From a checkpoint of a small mixture-of-experts model trained on Wikipedia.
Size: 13 layers, vocabulary 10916, 55.2M parameters.
Experts: 32 experts in each of 11 layers, 160 SwiGLU neurons an expert.
Training: a variant of Adam for the experts, 4007 steps.
Below are experts of layer 7 (counted from 0) of a mixture-of-experts language model. Rows are named router (the router's row for the expert), down (a neuron's output weights, with its number) and show model dimensions 0-255. Each number is 500 + 50 x the weight over its row's rms, rounded and kept within 0 to 999. Numbers have three digits each.
After each expert's rows: a language model's description of what the expert responds to. This comes from a sample of Wikipedia text that the model never trained on.

# expert 13
router:482551483492471492489567560554512534476493498432512530462574537468439533519578437519543509524456556460454532508470554436554475458489612491514498413555470550599466493537539573598475552405540460487445459514492520549518481559508459484522398524548449509501507453430564485597608538430466554525476581503481485552513593465572586473506496443459579464475455530484477552598415569569552472465394568427529585368461537473498478496512407536515570484446474405550522421521477543558563562587525503473473483498545531437509588455551528554489511544553506439459484528515451528434427492613548431532489427517507470520524482462584506542470432505513579411471504468416615525592411492548481473467416520434550541438493449469430520446387442500457497485511478535582516474532509468594555520514513509
down0:512599521460532498425465517538456561514470499456470457549493592498442475411516432434517457497485531508565436447466458484523427495452567541556445414530516556515548509468477506510436516462531434512509472457451521388514446480489481518551508543514580377508579549596548473496552572527571543569602443553482521488474479486497456486529518492589424484514438559559469525478471566507552430378466458441565548501472572531418465522455436637486543498481582495527467475429525502604561415474528399459464496458441527474505561383505537390479446582463512486593493554530464415536567401430424409485499440461519560511552540443589617491403540572547549517499472518434474496495462507511531504437441554581444463482533523480478580518486485469542467540435482512511436455444515547498549470571497496
Description: Biographical quantifiers, digits. Mixed group: digits inside dates and scores, plus words like all, several, other, born in biographies, as in "(born 1954", "people of all races".

# expert 19
router:551569478521554517475515520531602602491519511563486518484536493504525395467499574495527413516470456569560464433537567469540489609513449524566506446464450551452468506562425564432501500568501553515498557507477527538571627534580446539540516566545517521577542431499458485524505496546463529535474584476479608553518544540466504509475432427508480557426476524574371429524518492437502472479537478459430430439609461534507533516531532425499461448540510529557522514464472477526538557465436582460521421422416550543544415570461377571433379511498565460505537432527485587436560498504481503392474501466542458530536576550478496583519461429501423542522510489560445491455478447440548537550516593494551558534436524388463540468420550463465513560483409470477507530478528483494420535470427575
down2:521499498447513551515553543490482535360527503469518509451533473478597489558444481513618447542446484528495456488522563452466474505433516513514447492533497533457402509437484572606486460439486501591413493483550479504563506450486507436526590599504534475424585372535459578489484538585469480486424461485469486548451541481416491488539557468445496480498497422549383508439569422479534609511534547522488473451543450551537614464503605543463524571488472510469514537507506533552439481492442563493520480512539543543433408488626451484422451574550581611422468444407510493528487486529498503525443476436466510598401525471459555535593433503457473543611463513420514478530488536452506456491574523496624525503434465511506427517421462510516492485435399466434483565564510501471491527493443459
Description: Middle digits of numbers. Inner digits of years and long numbers, especially the 0 or 9 after "20" or "19", as in 2007, 1969, 1937.

# expert 22
router:433559532578445459442560580568470536462506494454527485457514558454464617551616388551482455572477508509440441532354576459522497414397610519446514481554429565494476517506535492543457495504478412550486455542475504525498513562443420567530368510533412537538415424493484465552581548444477515527490554478492422568484518532496624467562537418459586520524492615426515511567479526596524482464446582465484551442512487506503505539515490451438528504459480421468472430496515534510608483594456530560534434531596526474485510428569456585501463450544485485482497514487493508456445482531549495542490513529485541529494426462570439503462472522410556466424467494442556483473485477554529485460485504409561536433535438470424553468421420525445511455542443531525458426545441505569552485492516509
down0:456556483537509452535442483461586522533538387468572503510497431566519469528491495507390505558536533563415539597526494461580562413475553467436531474401547530414493405537488475508434507534472380506519481536413561584475544551499470523526452589574503538499491526495442425506430474549415582440513571611459526528490453522521514464532471481403551486525431439553532528488528488490474470437423535378474523473515508452451416554622488507408526541507456466477490432469444488558557429567531484507490514531530486454432442596436548563505460533461555536469537576507477469596494480543507515457541543527490424470588558447554428582481557505572543527511510472467522532464515474537450544589500468480481495425429483483584579470541476562531482452464425427611523575552580490531581527552546535
Description: Mid-word syllables in names. Word-internal syllable pieces of long names, mostly South Asian, like Gopal-ak-rishnan, Sathyanar-ay-ana, Muth-uk-umar, plus other foreign names.

# expert 25
router:565493529556518508460472455528515486561546444612617479535501519518422472469505548495505468525582554551426638535555480538501480426549426472435547473465504577526510589439479515484494425422462516455534561547548565535447460474454458462489453513467530489430522554500415450455500464550476511547545465477519470388520396528507514468490495427426442501513503534414537524458477496555460516596561535444552495584429577529439498441506484540445490432482533520574449530551495533597380466489560452571590502435555533536547535509437479491540512503400470498557530490561473449493533576574435645526439413620427550495520473465445485390445414501478519485533566564559479623484470515446516524525453444493521532537501537592463443517452501403565528535485521517522525543533458575510503432535493423
down2:593412467453477458433424394506535518545523457546617517410473516548421522599591486569436468536481495493409513518593544523417530465597433437537420480404518487579481520461534470594515471471546453535476515568549442482516448472625433430536368508487606544372545607495407561486420435512617522555499479546567484462454507577528571530499476570456426447465465505495481451490523458505468491576584479589523513522524475590466505424533572532427498481471495581467484499483513492574542459467433524455499501560511496431486491464475438503471494440456566571545501493545483479546542561503508574469517416550508461522507451527536555475426519539460489534546511505470533551459477550467531486476496454510565566471427551467589474529487493485554612494523465525425475546455463554445452499446526485
Description: First digits in tables. First digit of a number, especially row numbers and values starting table cells or years, as in "| 29 | December", "2012–13", "(2020)".

# expert 3
router:554491424480510579422481453435452527510501474511472588514444457433524544524516541418576433551520355538571418437548521484543442544447577396510482456517548441553553452435549462527483519437465517428421488461506524491475516494393548576499543554521568498489506532473450493396454437556481433451508460538535538452510496450514472545531546545456488436507523509462550534454559554424479519567518470499519508567536521555581501528449601442487526549493478577516483544585564469561506566426532565439456460525452397471530474507492538460572485474506519561578516405514516540585477525382592497462452508467398421546524504508496521535496583514411493546569528474490406545523445505560408560496605547516501495543554478521423477500499556432637530557477492594520571489474504550557378516458458468
down0:507554477432558464516567519562592485495497526497537432458595482441533458510490509451461505431433483566465453435531488611489482532512516563458585581585437489500525568455501522427514465491493459534626540534485472563528516445542506489440478450468560512499406497538565487517496558401507546553516672496480559507495526478494523490486467409546678468493446444515470468502460473498464495477459461559489499534474537541502417512506511520451450487491607396529513537505427523526535509454499491520598453518527581536605514538496528534612498522531485525432583540481512438515457511482503514488504505500541601494482330509522537567502531543508565361528558650489531546589536493472498533487497523540429409501533538400416534502436533528486520596556584468515460456443441499539526565468456473
Description: Mid-word pieces. Word-internal fragments of common English words, often after a short stem, as in ob-it-uary, amb-it-ious, s-or-ry, hiber-n-ation.